{
  "d_shared_expert": 0,
  "tie_embeddings": false,
  "steps": 5034
}
Below are experts of layer 3 (counted from 0) of a mixture-of-experts language model. Rows are named router (the router's row for the expert), gate (a neuron's input weights, with its number), up (a neuron's input weights, with its number) and show model dimensions 0-191. Each number is 128 + 32 x the weight over its row's rms, rounded and kept within 0 to 255. Numbers have three digits each.
After each expert's rows: "comes after" lists some tokens at least twice as common just before its tokens as in all text. This comes from a sample of Wikipedia text that the model never trained on. Tokens count by the router's weight.

# expert 13
router:071132148155148050163104163124063074091106134137141102108109144077069138128149180158076138145098123124098145182131099120089131166164191062134118136154100121145156046110141158122085148112119165081174116089195151134111152162112088135154143092121169146139095095124192142105145101163165088125150091113135159147121084141114118163128104124158181121103146145096109084125142150094182121140075161116074163100055161182115167143098171097127165121138102152070152159074094135102174183164100140105113021157118148143116150092094092095183145167117157129128133138100104128116148136146166114139
gate3:085134128166116114071120102162148117094138060121129116072140126162173122111145176155127119121128077096140128149127106091132104133138061101130154091121137158115162138159130154086154113110095128088173097137111125232173147141160115108131171124132124097122138147126138170062126169120054071104157088077169117061151142114194129142157145138093146157143133089113156142076117157073120073120089105152141146154102171157141093071111123054131168132177089060123127144144162117141165089159050160119125121078153136143151118087161150111075125154115097108108071115172126113126086161190145058188
up3:166167145136147143170115159100089178157155174114080123165169116031140190188130099121109134149159106124139068083165083131102114124165139089095115168102083177143112120177121108085145111160160126200100144166151135101142078179094106118125075078150110162144127091135112107158123114113142139179111168104140118149123112145108078093093088170150090112163134129117152141081159141166135164143181111061132116155091101112096179188105168136117063085132096140109108101146154116115141174117103121166139099131108139182157119119151095141132129118181145058147134105116065157145208161097141173048
comes after: " the", "-", " of", "==", " and", "al"

# expert 16
router:144107087168097126154098124142105135085059154096108176140138169138150102168103151150179165118198211135147182199123144132124065156153158175130113129084145142139135150170120077111139120163142120099130157142161115138192108187152130119102141116071089118157159122104144144094085169182109114193162102142160144131161127145189140121137127087106166148121078145117174114171125132115111125108118211107115125174178164145133154114145140187149157171127115093128093161116127170125135173115115131105124144168061119071243076077135182146135150128097127098162091140165116112133131099109125182073
gate0:148139151083126090144167148149150171082123140165153153177130096107143138127107104112178103092105146097091131150172106155133074106163079096108128144101161114059150123102115135148073094162095125100124074187124113175085083128109099125145185138128150110139124164101089109153108183137093108139117147194128064148121087119096153174155093069151131110077109160201146148186148125146185022148105084132131105184179071196086168079120143133158143104159146116131149182103127119118187119125133134130115131108152115175124144192136118111171168167141096179092141060118150093125131069137122131142
up0:134145113133163094169170148144108215060134130181109103162085108161173139115140112136173112073101114083064156086187123167114101107168109134117096109094160139087168111136131123184030111127106137093123107145129130099108094133099123141149136117085132101182157144108086115098117138111084106137123117173107097124123097097145108213178133092109139124074119075171134137192081162133222043139108152103092114166146127160108115105134119131149108079162149053129104156118115121096163097097137162102121176123108139162115145134103109146175162162150124145140077039112100104135093081131097147126
comes after: " |", "|", ":", ",", " the", " in"

# expert 8
router:137091066097145126160066100095113180151132124095104177152124102120155126133169088113131174133127097138153136126152124117129185160082097175091085152138064129117113128106149092136137083128102124108165078149149137122131173154177125155093130079184142143191158100062162180146122119188106187158123157119074167176103120134102163090104090102175092128141154139113175168124058137077103158084118153110184135114051142140122097149095170097136096138094151113152149099101139076108159107109101176099140176117118091169086151148177203167076127179161151128163144079099092118123120117174113166083
gate1:154148054135170150116107115133126065173152089107173097176095135149072122084146160156155115133122131100103162121108071153144098095158131069130165122188105069179110068149122118105112094164108107125092151087114130153143083111154150095105179129125146144142115098120139123106111130113166118142147120087104119183098152143137178189180113152165109117060076147132181111142137130124139109171158093141197155108135096143136179066205122091090111171118137056150127145118139097142229118126104114112131169156121105122193075122081112093149155124099135182137092091119076165128167175118089172104
up1:097183123133156158100106118125136083180121139101200144110053133154102151130109117129152141148121154134100132167108119105126053124123084076138147126161209111182157148099057081125117072156091099086112129113168133144130106093146115155133162066157168142086092138088096078163151068152127145112104141109142144220140132137139145125102187103137137081107133182117099110159115126099139099184105096100140137073117167153113137128180129144124146152146135105115176130105162118119142118186080101121122175149125180080149107154162185170209136143170121138179106148163028123119097091075104112107
comes after: " (", " \"", "-", "°", "″", " M"

# expert 15
router:148158134132100174132123066095155139127136142069155158144108106087164112163146189069101144131103150147181146134090115189109097101123097101131130104184105165112200067106127164110153129146133146087164142116181132142128082164150073176170159196117173135114118129108214111108118105140122206116138153119116102123107172130036159158151127100156075140085123115142136108175066123078107146079150088114130106163111106060135126150106126092124146159094082136160131074093091131084119122114110192114143189153093178145090154127077136153089134144172137120139116062112077158111110112135105086157
gate12:135124099170131090141136128168148110132128125097117104212120131147084086124104104193152100126170142131122178079105149064072119189126076181118104170088138041123174147122143124138117107114102099124122152137106147209107212150078165118123116153144106118159182051113137219106093163152141140111106137136184129113110173104117145140092156108115139128122071155092126140093161134120112164120143093116155209117186135092155175126109098146123097065174151077133158104142179154152087184119125141085169130155105136131127125081114156125135128086189105105151109165138190094119075132133169133126
up12:155128193118168119133078163145114124146111129156144167087102130158173129071113185128113120146127113083059139126174129108141131086173106137169100115094067177136116139150063120176156085152143107115081111104089131112079107058214135119088114128099127128098101155153160105140082088160175099082138123097143153159147113102093167116085106141145112107114180124185107141106149204113122149116134124085132100119139098126063134116162165133155209177102123200131104156139156138104134115084147094218169127120124065128130133136165095181149150128105198106161121077079118140112105180147118078118
comes after: " of", " in", " to", " from", " for", " at"

# expert 22
router:168169104180150091150113098165124135126088150126115140138193099107089124154131167149168109126100103122108197118136122099124164083106120205114119167060107118219154106189148150157187148124128091132132136112093148099118082135105128097147126075108136129096106150169094144148168204136126160157170151126189076111091113149169141162129127099119112081141087121139187142119165168102147128216164126093174113111113177158127100085168151181080138098159184149161154138147125148076090082092148133117150098144085151106163099169130067087127060096144173129177140148135124078158136099131135150177
gate1:123144088137097127179114149149125128101095100157178167164081175109164122116112148161176115136110146125157107112124134149128091154109125132129042138133145119173096111114123169185113113076171172074195152101135077128121145120077122104157084109114106161174177141082130129153131112108145171141178128118144130095179154121191104137094119095106150098119114176162127094097132153161133140091152175176087104061142106095073179102141117161152083104166103213153155113091114190084139073124068070109129083087166082108138104110169108120127182174177067133120134160131120108118153140120048158168
up1:142153147133156153109167056127130179143172195106081115101178146113063102123168102111139130163145147171100067119103137050080134082190136130167130076182092102102116129159144070120104153104134081137125091184118166187130118166140175195073202122182150108121107120121105103141123146121144103141134087147076156147056102117130133104118127132140130128101086117083095191154141078145171110079146083123150139211151126167175125130076142063131120163131144065111122108181142073099139150137191138136149147168136181117146132115134133132148146128139165141167084100134135138153166129126118087089
comes after: " ", " re", "-", " Re", " con", " de"